{"n_layer": 12, "experts_per_token": 4, "d_expert": 112, "activation": "squared_relu", "moe_layers": [2, 3, 4, 5, 6, 7, 8, 9, 10, 11], "router_score": "sigmoid", "balance_loss": 0.000188, "vocab_size": 8192, "tie_embeddings": false, "optimizer": "muon_variant", "lr": 0.00684, "batch_tokens": 65536, "seq_len": 512, "steps": 11634, "dataset": "wikipedia_en"}
Below are experts of layer 8 (counted from 0) of a mixture-of-experts language model. Rows are named router (the router's row for the expert), up (a neuron's input weights, with its number) and show model dimensions 0-159. Each number is 200 + 40 x the weight over its row's rms, rounded and kept within 0 to 999.
Before each expert's rows: "gets" lists some tokens that make up at least twice as much of what it gets as of all text; "mostly gets" lists some tokens that are sent to it at least half of the time. This comes from a sample of Wikipedia text that the model never trained on. Tokens count by the router's weight.

# expert 61
gets: ".", "–", "19", " 18", ",", ":"
mostly gets: " .", "197", " 186", "′", " 188", " £"
router,176,192,215,257,148,272,212,199,200,186,318,206,205,155,202,211,196,176,261,199,118,182,290,237,110,139,233,255,226,152,206,173,268,170,215,239,223,282,140,230,240,173,209,124,147,219,118,194,248,160,222,243,231,180,209,185,202,187,202,245,233,243,285,110,208,207,112,216,171,190,198,236,152,150,222,214,139,221,235,202,176,165,213,174,203,229,180,116,147,284,227,212,126,156,198,168,221,199,225,174,185,180,221,191,218,249,169,229,241,201,247,246,241,191,251,212,189,196,117,198,191,165,250,197,272,179,242,178,153,211,200,142,253,190,205,280,221,207,175,207,184,207,207,193,259,213,164,191,245,239,183,254,205,238,218,169,184,215,162,224
up27,217,185,224,165,202,168,210,205,168,203,279,213,158,200,230,234,186,154,186,166,163,255,238,144,201,204,217,230,206,188,212,185,263,207,204,218,245,269,187,184,185,160,127,203,211,157,258,191,111,144,169,174,168,253,190,117,199,273,248,132,193,165,217,164,261,253,210,217,191,152,225,148,223,169,217,178,180,230,180,281,251,195,162,173,214,231,247,124,264,235,202,198,172,158,204,183,140,220,233,174,202,170,201,199,144,270,127,192,182,275,180,281,176,166,178,215,234,195,131,201,213,260,293,195,195,165,242,197,221,204,182,189,231,173,136,181,220,174,172,164,220,306,332,160,176,207,221,271,153,175,184,231,189,231,197,200,153,112,189,190
up28,212,174,189,202,213,266,272,257,206,212,197,186,187,196,219,176,229,189,205,135,208,192,160,137,208,194,198,101,126,239,223,211,130,247,194,199,221,218,194,144,200,228,206,306,219,213,162,164,237,237,208,243,189,237,155,166,188,206,241,223,244,234,231,182,133,172,214,222,179,244,142,199,207,213,360,222,232,147,229,215,146,213,102,245,267,259,144,174,235,272,250,202,169,193,218,197,235,181,240,153,226,257,194,112,153,207,200,166,205,198,219,228,166,206,154,225,264,148,232,252,240,176,208,251,271,219,244,164,109,233,132,202,213,179,183,253,171,176,163,204,226,206,196,161,196,216,143,181,148,213,203,167,232,155,184,222,186,128,179,217
up29,135,160,206,229,197,132,190,238,236,180,185,177,205,234,147,177,205,242,267,168,247,227,192,218,220,241,176,243,183,183,165,190,156,228,109,224,141,253,137,252,272,205,221,133,139,202,158,168,226,208,153,179,163,251,155,178,173,226,206,173,206,200,190,156,191,156,231,113,181,173,179,214,130,204,198,177,198,155,139,191,170,158,205,246,231,227,269,149,227,186,219,148,182,198,235,161,227,221,151,191,326,243,237,190,129,202,238,154,168,148,169,139,176,213,261,222,156,221,167,218,199,123,229,162,128,197,201,179,191,266,171,236,197,133,211,243,185,247,207,172,207,217,168,350,208,230,223,202,202,159,201,230,237,244,236,205,184,256,266,180
up30,168,235,199,178,241,239,230,204,286,273,230,213,181,211,167,202,217,254,167,234,226,208,220,191,154,120,187,161,222,174,210,214,214,187,252,168,94,185,240,255,222,225,179,171,132,224,193,195,157,150,292,160,184,120,105,203,174,224,224,232,139,207,244,235,213,194,221,203,277,187,219,172,210,195,228,150,190,253,127,200,202,256,174,211,189,203,155,128,156,150,192,209,223,218,196,232,212,198,244,137,174,265,239,240,162,141,181,200,182,108,226,195,158,184,239,206,164,217,188,204,151,231,216,173,188,217,250,256,184,190,231,191,188,157,261,141,217,294,276,179,162,217,189,115,293,216,221,183,177,223,272,221,260,219,208,144,229,264,181,157
up31,197,180,204,187,262,202,105,216,149,199,251,253,215,181,185,174,256,217,230,232,133,186,227,275,267,130,139,162,136,211,183,246,201,258,182,180,193,214,107,269,175,145,215,227,155,184,151,226,178,205,135,180,214,218,216,232,206,243,179,250,201,239,194,173,201,177,188,230,151,142,192,181,124,208,241,167,220,127,237,174,233,213,206,124,228,189,167,185,99,234,214,214,215,201,186,237,188,181,234,169,248,215,263,247,159,156,182,154,288,169,221,164,237,146,184,197,266,263,150,194,201,210,236,247,237,199,261,179,145,155,157,190,180,231,257,185,221,165,206,189,172,99,140,176,217,228,180,146,172,99,122,179,240,189,211,166,193,189,199,202
up32,172,214,205,177,241,222,254,184,195,199,228,215,206,263,263,203,174,270,214,125,153,301,177,246,189,252,128,277,200,160,237,193,237,156,200,243,247,198,186,73,186,225,212,170,116,159,169,151,198,175,117,119,211,204,169,167,172,203,238,232,272,215,257,223,190,190,162,199,227,193,231,243,171,152,236,193,147,211,248,237,196,122,166,210,231,202,213,181,185,239,153,189,196,228,196,225,214,188,206,282,225,231,192,179,253,183,199,178,269,219,242,247,235,221,265,219,209,200,149,163,193,252,212,242,196,164,172,107,146,148,215,144,130,208,250,244,214,260,204,267,208,164,221,135,180,230,127,212,157,198,166,230,217,184,215,169,184,269,185,157
up33,132,237,227,151,232,159,208,227,186,156,129,147,246,194,157,269,262,215,267,194,211,262,219,191,245,168,251,224,178,196,208,210,167,184,177,256,152,176,209,231,225,213,281,152,228,234,228,198,217,222,253,177,173,187,213,170,175,181,245,145,237,158,169,229,221,192,223,253,183,93,212,203,227,186,234,220,79,189,172,206,178,186,243,226,208,247,155,281,254,225,166,231,211,204,156,224,213,193,245,141,232,245,142,178,214,228,332,251,212,180,203,178,190,141,244,234,243,171,138,269,262,224,214,242,224,226,273,149,249,177,185,193,200,181,232,159,165,276,196,230,214,170,195,176,303,228,190,200,223,181,223,245,121,192,145,210,192,229,168,208
up34,207,173,198,239,118,256,278,204,165,214,223,176,226,235,248,218,151,194,244,178,152,155,206,204,123,270,189,224,261,174,255,209,184,262,165,166,227,268,196,309,189,143,187,254,235,223,185,212,164,176,114,132,195,240,135,197,211,134,199,185,210,292,237,228,238,162,180,284,217,212,216,263,189,146,184,93,203,217,219,248,212,204,302,250,215,180,199,196,195,265,254,176,167,160,190,185,218,167,255,201,235,223,233,185,168,271,187,223,254,185,204,217,205,216,184,204,221,165,226,155,180,215,206,184,167,269,185,200,208,129,87,201,184,195,177,215,206,212,213,183,203,227,201,166,140,237,171,198,267,224,156,228,208,251,168,163,153,148,162,239
up35,301,148,208,244,137,180,180,172,220,157,287,221,231,191,190,180,154,190,179,212,138,199,229,154,235,187,171,176,130,167,119,155,208,144,146,107,200,202,238,198,214,240,216,216,208,177,255,249,169,131,261,220,221,235,203,247,184,186,177,200,180,179,163,265,168,161,199,203,231,126,183,266,230,284,194,174,167,232,187,98,184,179,249,201,261,160,161,182,174,239,154,149,185,257,205,205,198,251,159,198,196,188,169,220,132,177,193,160,180,188,219,225,236,183,168,193,289,216,198,154,223,202,224,106,241,258,125,188,221,145,217,226,201,191,263,211,137,240,185,179,248,166,224,250,166,186,196,216,197,285,242,206,232,137,169,180,167,271,243,167
up36,227,151,224,160,256,155,205,172,209,274,211,173,205,289,97,134,198,214,153,184,174,190,169,207,132,223,180,251,201,213,170,192,194,240,261,173,212,246,213,238,272,267,244,202,135,249,186,225,262,173,185,157,193,272,140,151,266,188,177,268,174,182,260,197,166,198,259,221,170,214,254,224,192,226,130,207,226,166,145,216,205,184,268,208,219,177,248,220,212,239,196,205,148,250,180,213,152,254,244,108,201,242,108,217,268,222,238,211,253,190,209,208,162,259,200,195,240,213,224,178,244,236,215,198,208,230,215,145,175,250,245,145,191,202,155,235,251,196,222,137,150,208,145,222,141,172,185,284,104,165,177,220,240,199,204,176,174,176,176,237
up37,203,164,196,196,188,257,226,130,208,136,242,243,267,198,227,243,205,197,211,196,203,196,226,225,217,154,258,230,195,140,256,173,190,182,251,217,183,131,168,218,199,196,188,176,259,220,128,252,187,182,210,183,199,241,192,233,138,125,224,165,223,144,119,195,217,185,156,283,230,177,244,241,160,286,168,207,242,209,193,227,285,230,183,183,224,184,150,239,170,178,214,242,160,204,157,257,94,227,210,189,147,192,206,168,149,202,166,241,226,238,265,165,190,252,216,206,249,234,151,215,150,201,188,236,171,259,175,235,215,211,263,163,234,172,191,187,234,191,251,227,209,136,276,162,189,152,201,175,187,132,285,267,214,172,248,99,223,179,232,103
up38,193,237,155,168,201,207,191,176,195,219,261,222,131,223,203,259,146,207,128,213,241,223,251,214,235,194,212,215,200,168,200,175,156,184,246,220,199,247,260,145,189,156,218,181,239,132,211,223,259,207,179,223,202,197,201,127,255,175,235,246,234,243,245,170,161,162,188,173,203,222,165,71,178,229,246,117,248,183,267,293,217,207,234,211,114,220,147,107,181,165,221,284,195,140,220,203,180,203,188,252,217,247,206,210,232,151,212,236,190,212,255,257,257,164,193,264,165,193,150,245,247,242,257,185,207,213,236,145,159,240,196,229,220,143,155,160,177,210,255,146,208,216,172,151,123,133,198,255,192,124,191,128,205,211,176,152,216,190,197,192
up39,206,227,207,192,168,203,161,182,212,189,298,218,213,148,172,206,222,141,212,269,170,207,145,210,198,218,232,162,209,180,166,200,183,241,191,233,165,208,258,188,219,186,254,143,244,176,223,287,198,153,162,242,199,118,190,186,168,226,178,181,231,230,193,175,135,257,156,164,127,296,220,187,244,143,248,242,150,166,166,296,193,209,183,193,226,149,224,226,199,271,128,168,166,166,202,167,239,196,178,161,165,241,278,193,243,202,103,210,155,198,235,263,218,182,178,182,195,218,250,261,259,270,227,132,161,221,230,229,139,234,216,196,193,232,138,181,201,205,216,165,234,204,173,245,165,227,242,263,272,235,202,202,278,250,238,118,132,202,225,196

# expert 9
gets: " (", "19", " 18", "–", "18", "=="
mostly gets: "197", " 186", "196", " 189", " 188", " century"
router,183,189,174,292,184,210,214,160,184,206,252,202,223,208,196,172,143,185,209,118,97,183,252,257,119,161,202,199,205,165,189,189,181,153,222,254,164,164,208,226,228,163,182,156,157,121,200,246,251,207,179,278,180,247,196,138,255,194,147,253,158,218,229,193,153,187,125,168,186,206,178,149,151,203,220,202,185,243,280,155,246,177,171,124,209,270,167,184,187,279,291,250,133,200,157,246,199,265,245,214,194,137,188,244,233,266,195,237,260,176,269,247,212,193,164,148,174,169,187,222,201,230,249,224,257,240,195,250,174,150,210,185,252,196,217,190,232,216,179,235,198,240,156,200,298,163,197,235,206,191,207,233,172,193,198,157,140,179,173,149
up0,218,206,177,186,240,176,155,179,155,164,233,188,252,216,137,209,255,161,193,205,172,208,122,251,101,178,123,178,167,270,243,259,143,156,166,169,188,218,189,237,178,156,169,236,251,269,229,165,183,161,198,167,175,229,244,162,190,189,192,217,236,187,255,195,157,157,148,166,137,201,225,142,182,190,204,215,166,243,165,176,240,213,174,170,195,197,151,273,167,194,173,157,206,173,244,225,190,190,167,222,209,173,197,164,152,248,108,184,282,235,103,121,197,171,212,185,178,193,247,199,175,128,198,186,125,160,256,238,202,183,187,157,226,173,220,191,264,163,138,156,209,254,188,241,219,128,153,157,331,217,217,233,180,239,274,172,170,189,176,223
up1,237,235,269,242,170,157,219,158,245,166,116,144,226,189,208,162,139,207,248,204,214,147,169,189,210,189,197,228,180,178,219,206,207,150,173,289,216,221,212,126,175,220,219,191,148,165,104,124,180,189,152,128,219,248,224,251,169,206,152,174,163,165,254,160,189,203,137,209,213,227,254,230,203,133,197,202,184,214,198,183,234,141,201,222,217,301,278,228,184,160,243,151,124,137,179,200,229,206,197,186,180,217,213,234,79,174,239,147,230,197,239,186,201,130,246,132,212,152,277,173,183,154,237,133,193,127,254,223,175,178,183,189,221,247,154,191,162,207,202,225,154,237,160,221,241,143,215,205,148,164,251,232,172,152,187,215,168,202,153,230
up2,126,217,233,208,249,177,169,220,223,197,210,191,173,175,182,242,181,221,185,144,137,213,177,241,171,224,276,130,216,195,160,225,218,178,159,163,268,156,220,203,228,133,253,134,146,253,267,218,160,163,201,214,246,193,183,205,211,145,137,219,195,213,222,242,247,222,206,246,222,230,201,293,190,145,224,240,263,202,161,165,206,238,215,152,189,220,212,234,235,247,210,270,90,186,237,231,183,140,219,223,234,232,144,235,217,200,205,274,182,192,261,206,153,238,193,210,153,115,259,253,221,204,86,256,217,207,151,240,188,254,236,248,281,243,163,174,171,285,220,147,205,223,258,233,184,222,162,158,246,192,192,208,171,169,221,242,187,173,139,222
up3,200,208,159,309,238,175,253,144,187,151,246,239,213,225,224,188,172,244,231,241,283,256,210,174,109,221,185,229,234,246,182,180,142,154,134,200,162,210,171,236,150,143,99,247,150,104,237,203,206,190,165,202,153,141,237,244,247,248,199,269,176,247,231,222,171,187,144,144,180,211,203,114,201,119,239,208,178,226,245,163,211,192,196,198,225,199,186,192,165,202,234,164,244,163,218,221,184,244,235,231,181,176,222,242,227,252,199,170,230,298,179,220,251,143,224,170,156,156,218,185,217,188,208,215,220,275,225,244,210,262,183,120,223,215,250,240,223,260,232,250,220,197,128,169,166,197,244,210,150,233,245,250,180,220,182,155,149,187,206,199
up4,158,201,203,233,249,198,225,237,253,216,228,160,231,184,174,298,190,212,224,237,262,263,183,217,216,215,135,178,224,157,192,149,200,181,163,234,250,160,248,183,171,204,199,131,170,172,227,186,198,210,202,223,173,272,179,215,251,330,186,205,171,229,174,144,217,246,221,242,227,137,146,186,184,125,179,220,221,221,232,219,135,159,279,145,252,238,247,207,272,174,249,249,253,237,165,197,179,234,195,236,229,232,184,232,204,188,204,268,181,156,155,201,224,183,166,232,95,157,159,111,222,221,195,253,223,144,192,141,122,99,229,177,182,165,186,199,194,205,152,108,142,249,170,242,220,192,176,158,202,167,167,198,199,220,199,219,199,207,234,136
up5,187,225,155,157,163,205,161,121,255,129,158,243,156,205,176,203,221,211,270,246,223,209,175,154,134,181,225,183,198,241,302,226,243,221,173,157,226,193,197,174,155,193,158,236,171,118,197,305,225,202,159,193,191,159,248,112,196,190,224,226,204,183,150,252,225,256,187,190,139,231,228,203,180,195,210,200,143,185,114,150,209,193,213,143,263,141,113,193,205,198,199,232,138,208,176,163,132,176,215,152,218,227,226,190,224,171,187,201,206,184,158,189,242,157,174,214,270,212,235,196,180,155,174,249,157,159,155,188,145,242,176,110,176,159,185,222,152,244,200,202,243,234,123,235,205,206,100,200,211,272,171,268,234,204,183,197,159,149,121,201
up6,221,220,220,272,170,273,172,160,165,183,203,230,209,191,177,233,223,239,242,216,172,187,248,221,262,202,212,151,181,205,243,171,218,182,187,192,198,160,203,202,235,196,196,189,234,292,185,204,202,102,184,148,231,173,139,212,128,123,186,194,243,181,151,253,155,228,152,208,229,137,164,291,167,199,216,227,148,230,180,200,129,142,253,199,241,207,84,277,204,202,200,159,206,187,164,202,147,269,178,234,277,260,219,191,227,163,215,244,194,251,176,134,247,225,215,185,182,170,267,215,206,177,162,201,234,178,248,197,139,253,201,153,190,241,197,152,279,280,189,228,201,182,187,161,220,180,152,176,182,184,198,224,285,114,214,103,148,161,220,193
up7,232,185,203,189,196,227,159,215,239,179,204,276,236,230,127,249,88,250,216,176,195,214,220,220,178,192,228,240,101,214,249,208,191,235,134,158,197,226,186,166,216,225,228,243,211,55,243,209,239,191,168,147,163,219,157,275,191,266,191,250,203,200,168,229,215,215,165,214,162,202,243,186,246,206,247,159,317,221,153,266,164,201,225,229,204,273,210,143,211,228,214,201,219,126,189,221,195,279,242,226,154,243,204,190,148,128,211,217,158,180,234,248,231,181,139,185,221,191,120,164,217,169,213,238,193,184,203,238,181,140,204,158,279,159,252,131,259,184,218,211,146,195,201,181,278,225,190,175,184,179,177,173,229,191,200,229,153,142,180,224
up8,146,251,179,225,146,230,289,224,195,212,212,225,269,239,203,256,133,166,235,187,215,243,212,183,136,219,216,218,218,142,205,187,151,162,205,190,186,97,203,208,199,152,145,245,197,225,259,146,221,193,256,266,234,223,201,214,264,184,202,181,211,183,214,170,170,219,204,250,179,197,207,164,232,212,192,212,227,219,265,182,168,174,188,141,159,178,192,196,146,155,215,209,191,135,115,267,227,281,271,198,222,190,254,232,196,217,197,197,197,133,148,219,149,172,180,157,269,222,175,241,238,145,170,219,277,213,162,271,167,129,125,163,218,203,142,227,149,109,155,196,118,200,112,234,268,150,202,213,193,185,186,211,224,146,144,239,166,201,162,170
up9,211,220,183,288,204,198,214,198,180,231,173,208,260,259,154,167,126,194,232,185,189,91,209,244,194,124,179,167,152,222,256,190,173,257,172,236,152,210,213,236,179,198,209,220,191,212,174,240,154,238,185,275,219,244,168,204,132,195,230,175,212,194,248,123,234,264,141,235,176,260,180,236,245,200,160,183,160,191,206,172,275,220,238,162,154,136,202,229,192,216,193,245,153,228,196,236,264,203,216,236,214,138,116,193,146,183,228,170,233,129,161,109,189,223,194,212,172,239,238,154,320,234,236,178,215,236,185,221,251,239,269,202,315,213,179,187,304,162,254,208,179,197,242,233,194,181,162,166,154,231,198,215,162,208,182,183,225,176,191,189
up10,234,117,171,297,192,138,199,142,207,245,236,265,205,266,233,205,117,218,191,169,141,210,141,223,213,226,193,176,199,265,212,196,191,179,189,261,167,237,247,200,190,221,191,159,201,156,225,141,205,197,215,334,200,184,151,198,169,227,173,202,143,222,225,220,235,186,230,226,199,240,161,158,164,136,269,186,174,231,196,227,170,253,155,184,194,252,167,295,193,199,255,195,141,260,155,218,177,233,275,250,179,105,266,192,241,199,173,203,229,204,237,171,212,140,279,124,246,175,151,174,224,205,214,263,203,135,159,208,229,176,142,246,188,230,227,185,197,177,233,192,174,172,138,230,240,211,256,236,190,210,177,187,250,261,217,162,159,241,188,160
up11,283,235,164,133,203,162,165,192,209,167,212,258,266,250,180,210,202,169,215,220,275,276,178,175,171,174,259,250,198,188,208,184,255,202,157,186,198,174,243,200,126,253,108,218,158,247,221,223,169,198,241,183,231,235,167,191,183,186,219,223,192,125,204,248,243,191,161,187,250,222,119,180,173,210,206,162,209,189,270,193,176,209,175,243,125,216,178,191,223,165,213,193,214,169,151,129,235,149,207,142,225,230,194,156,241,127,207,215,226,215,189,251,210,196,143,217,213,263,154,183,213,238,247,149,265,194,219,271,173,227,138,200,150,242,169,162,130,198,217,190,248,197,232,293,194,123,250,203,223,247,262,224,164,258,173,170,152,303,178,277
up12,130,166,208,240,139,225,227,138,208,229,203,171,191,190,194,212,238,168,175,134,192,223,234,166,259,217,217,234,241,170,207,186,223,212,228,204,249,182,240,155,235,212,145,219,188,236,170,192,131,175,208,283,210,145,206,241,173,199,129,107,301,193,245,235,158,200,249,184,196,191,133,236,222,229,193,199,234,127,253,147,261,175,164,189,191,240,241,222,221,163,271,160,195,165,140,167,194,174,203,189,148,276,201,167,202,211,172,200,238,184,241,234,176,278,213,260,177,150,181,113,172,194,174,166,194,247,214,215,177,215,239,207,239,218,222,143,159,240,216,166,186,222,201,139,166,153,214,252,182,164,303,268,158,164,348,175,228,205,188,155

# expert 29
gets: " (", "(", "1", "2", "0", "3"
mostly gets: "(", "[", " [", "198", "loan", "born"
router,200,176,174,193,211,251,189,112,200,209,250,208,262,260,211,202,233,170,228,162,136,183,258,216,280,117,209,206,204,107,182,166,160,217,240,213,221,165,177,135,251,254,182,163,152,188,228,268,253,232,157,206,265,193,181,160,150,234,241,245,156,204,200,213,225,159,173,220,233,171,205,82,179,219,246,203,214,198,243,226,201,158,117,244,165,229,242,146,217,313,186,168,170,173,151,208,252,214,299,187,266,170,154,201,228,199,214,182,242,169,166,195,200,192,201,151,135,197,153,175,238,200,220,208,151,182,183,309,160,203,152,209,316,149,213,182,216,170,218,223,184,217,161,210,230,164,179,224,238,183,262,209,214,174,219,183,202,142,201,216
up0,269,189,240,162,228,190,208,178,228,145,266,171,184,169,176,157,232,173,162,240,251,172,190,221,186,242,188,141,245,132,237,209,258,182,157,165,292,217,167,211,215,251,232,154,174,240,160,217,192,204,95,248,241,195,252,161,187,204,169,201,182,222,215,206,209,112,186,156,240,233,285,225,167,257,219,232,182,233,239,274,187,207,220,191,214,175,171,272,238,218,233,242,242,203,247,160,167,218,218,185,137,199,155,243,231,197,213,146,283,123,289,263,174,175,215,179,214,194,103,174,194,123,206,141,183,178,244,190,153,257,191,243,302,251,193,213,117,165,218,199,164,183,132,200,180,206,228,187,188,211,190,235,170,249,270,193,226,206,224,205
up1,232,186,225,171,143,195,185,127,206,201,128,208,286,210,168,219,176,201,214,158,185,249,161,193,254,149,156,160,199,210,205,183,202,211,132,271,172,213,219,203,222,150,205,237,261,183,222,141,99,204,252,166,179,223,242,277,186,179,188,241,243,219,238,184,269,194,174,201,275,158,129,144,144,231,241,186,118,267,280,139,278,170,250,198,237,205,207,145,140,205,184,177,216,170,167,206,264,238,277,192,180,270,225,168,275,225,223,233,206,147,229,200,249,174,145,198,221,245,277,173,187,195,199,181,214,168,206,147,248,142,256,155,205,184,193,241,168,230,203,147,165,258,225,246,191,174,206,242,155,206,215,238,146,247,249,211,205,217,142,185
up2,210,220,174,209,161,195,158,227,250,201,149,155,163,172,208,312,260,209,150,217,183,199,190,157,170,193,208,217,219,131,105,126,219,116,159,191,216,173,192,156,220,218,162,184,225,175,149,136,257,204,193,175,140,192,172,187,226,188,157,210,185,183,114,162,324,196,258,115,250,185,195,217,188,179,191,293,148,235,174,220,220,186,178,244,107,174,221,228,261,203,147,109,291,157,231,244,241,171,246,194,217,173,264,199,224,206,272,121,204,269,203,220,210,183,266,173,181,210,179,191,191,216,188,211,202,193,222,205,216,182,193,206,242,259,232,211,210,173,242,229,239,241,227,195,210,224,181,197,193,221,163,234,180,188,105,194,141,245,198,150
up3,184,169,279,283,161,277,162,149,176,203,286,163,242,155,144,191,200,202,106,180,110,166,182,167,91,137,184,185,185,184,151,277,186,173,191,208,225,148,155,181,253,172,150,244,135,217,229,232,236,121,144,156,207,201,252,222,209,177,223,217,193,231,212,255,174,264,209,205,187,204,208,115,201,150,221,197,162,230,165,197,173,239,175,222,284,256,265,193,228,162,218,198,173,153,171,213,147,230,204,189,220,165,132,204,192,251,254,178,163,213,215,173,178,156,272,201,192,180,234,173,234,186,211,230,202,154,233,230,181,181,223,229,202,244,174,194,225,144,202,100,249,165,185,224,258,196,206,112,131,239,231,220,183,215,163,156,167,177,198,224
up4,162,206,162,176,252,223,189,169,157,264,195,244,226,188,146,216,230,143,158,182,120,209,144,210,226,198,210,172,244,208,202,227,167,154,226,237,118,219,218,124,150,285,195,140,229,188,225,257,221,257,148,227,238,250,160,211,180,169,168,199,150,236,123,266,229,151,138,214,182,152,252,197,195,226,157,185,175,170,198,130,152,159,174,207,220,261,236,233,172,122,219,191,255,148,176,193,179,223,145,210,127,176,239,213,206,159,237,214,249,185,229,222,201,161,207,186,208,172,158,162,92,167,197,176,221,232,192,282,201,82,157,272,250,159,231,203,183,151,207,180,308,172,181,203,204,267,163,143,197,224,243,213,178,193,190,169,216,221,231,177
up5,199,172,184,208,211,174,227,167,259,146,106,202,178,230,205,190,198,122,175,139,195,278,162,153,233,147,215,223,197,168,202,194,228,139,232,166,282,234,221,109,158,172,211,218,153,254,207,204,282,257,196,284,154,142,178,147,135,205,256,180,177,216,156,206,178,248,131,195,272,195,127,178,186,260,183,165,221,207,192,225,198,247,210,135,252,158,264,197,195,209,201,143,188,242,174,182,142,184,187,179,202,164,200,197,254,170,279,240,181,180,198,224,162,232,231,198,263,255,190,207,215,206,233,265,171,122,269,137,231,191,138,200,262,210,193,247,210,270,179,232,240,172,114,207,235,202,149,161,188,257,243,229,221,222,224,210,198,249,246,184
up6,220,193,146,220,149,261,211,233,201,232,124,173,159,186,237,189,197,172,165,233,158,196,242,159,214,229,197,206,257,177,184,164,216,181,168,177,200,184,137,216,153,158,92,173,191,228,293,218,157,162,235,191,200,212,178,166,235,263,111,255,222,154,155,241,260,137,198,287,205,242,220,270,197,165,199,189,208,195,196,287,193,236,233,163,172,162,177,213,195,165,221,88,181,221,210,237,169,227,169,199,139,211,222,210,230,222,229,168,184,262,180,229,171,270,156,224,178,216,152,264,214,240,207,288,166,215,222,278,234,235,108,141,227,151,259,169,214,161,201,198,200,126,278,225,190,178,174,200,195,182,129,121,264,213,193,222,187,189,201,185
up7,221,234,199,204,202,205,198,272,161,246,163,172,163,227,250,152,232,170,188,195,184,184,210,204,186,194,195,163,210,232,198,141,229,224,209,120,165,205,211,121,149,156,211,153,229,215,186,244,261,219,226,148,148,185,197,274,187,257,239,223,178,278,254,222,244,195,216,197,199,192,201,220,169,224,217,267,105,206,144,169,206,125,235,181,208,199,278,274,239,174,222,218,131,151,189,142,257,248,236,141,233,201,184,201,169,156,119,255,235,166,230,244,184,203,168,215,138,156,249,212,103,139,235,174,248,219,175,249,151,140,204,238,279,233,210,273,217,180,252,137,183,256,224,252,169,146,168,178,190,156,254,212,161,217,259,204,196,206,126,214
up8,242,150,185,160,155,169,255,163,180,223,208,153,167,194,242,219,208,175,231,224,182,219,248,227,102,182,232,189,178,252,185,284,294,221,216,199,176,211,207,184,207,167,155,159,222,134,208,165,236,190,165,205,196,227,185,208,133,201,291,196,232,228,183,219,240,169,168,180,150,237,140,225,197,252,240,171,202,164,202,131,219,267,246,192,190,230,241,184,239,196,204,134,208,231,234,319,164,222,236,221,162,211,138,219,217,255,153,217,231,145,197,279,188,169,160,177,219,249,205,259,85,210,190,281,207,224,146,165,202,266,175,211,233,203,255,188,203,204,151,151,235,238,216,187,249,179,220,159,146,150,154,148,170,211,191,224,95,148,172,263
up9,175,177,249,172,177,246,160,214,214,170,180,225,221,163,254,168,213,255,240,288,221,203,171,254,215,221,216,220,223,174,212,223,177,157,218,186,219,226,209,197,219,177,186,222,187,162,175,187,213,280,327,131,219,160,150,169,199,238,214,233,131,174,198,187,230,228,225,179,194,149,218,254,278,223,114,238,196,195,215,185,223,182,216,211,209,227,209,304,162,153,202,195,82,198,184,130,184,243,164,232,192,137,144,182,200,166,214,183,149,184,153,188,291,213,164,291,256,196,222,178,183,207,198,236,161,248,217,269,178,229,173,173,339,208,222,159,242,161,231,228,214,195,169,285,265,182,189,177,216,234,213,283,190,221,238,221,214,184,260,225
up10,151,263,183,245,241,248,197,203,167,216,245,168,186,230,199,155,252,218,203,212,266,140,273,226,186,182,259,147,144,217,157,158,157,190,267,229,166,205,160,218,212,120,206,174,187,200,187,132,223,204,192,146,173,157,148,162,277,251,270,226,291,139,193,219,215,186,220,226,200,200,151,181,172,300,223,161,177,185,198,186,162,214,172,190,216,210,256,282,187,198,158,137,188,169,158,200,221,216,231,230,264,288,177,193,213,157,143,258,186,252,171,105,156,239,262,176,227,170,230,194,243,118,206,215,247,186,157,251,198,221,150,197,304,197,176,195,132,99,228,198,185,198,174,215,206,163,213,263,236,183,196,236,198,236,227,205,224,220,217,198
up11,221,196,216,196,197,205,235,191,174,254,205,225,203,249,130,176,209,174,246,201,230,220,128,190,188,216,258,143,262,153,237,221,168,159,163,261,219,216,246,213,195,124,252,207,188,233,137,296,171,238,173,169,167,212,138,185,184,282,254,197,254,183,174,161,164,159,179,279,186,210,157,196,246,135,138,179,171,177,175,126,220,202,191,179,172,213,215,164,272,182,175,176,211,253,184,219,114,197,317,213,128,217,201,152,182,250,148,212,167,226,244,263,271,161,195,220,205,243,147,246,156,184,195,199,185,178,191,159,159,230,181,214,158,197,238,223,169,192,205,214,210,139,214,262,223,189,190,305,233,212,222,124,189,209,325,228,234,189,185,241
up12,206,221,192,217,152,168,296,151,137,161,179,165,138,175,130,124,139,173,275,285,162,209,220,175,160,173,206,230,210,226,222,226,168,213,277,197,241,203,193,200,201,242,248,223,220,172,233,145,180,225,111,181,203,183,148,221,204,209,243,210,99,171,249,218,181,209,187,215,178,212,163,176,165,267,216,265,255,189,236,191,158,264,168,237,233,198,242,198,159,185,209,168,100,193,181,189,209,189,176,223,149,246,153,121,284,224,263,95,186,197,195,201,183,144,166,114,142,194,249,225,158,209,193,196,242,205,191,191,162,202,232,198,247,252,196,205,210,202,147,99,182,176,189,193,239,181,272,177,234,211,228,194,154,195,182,210,170,205,276,150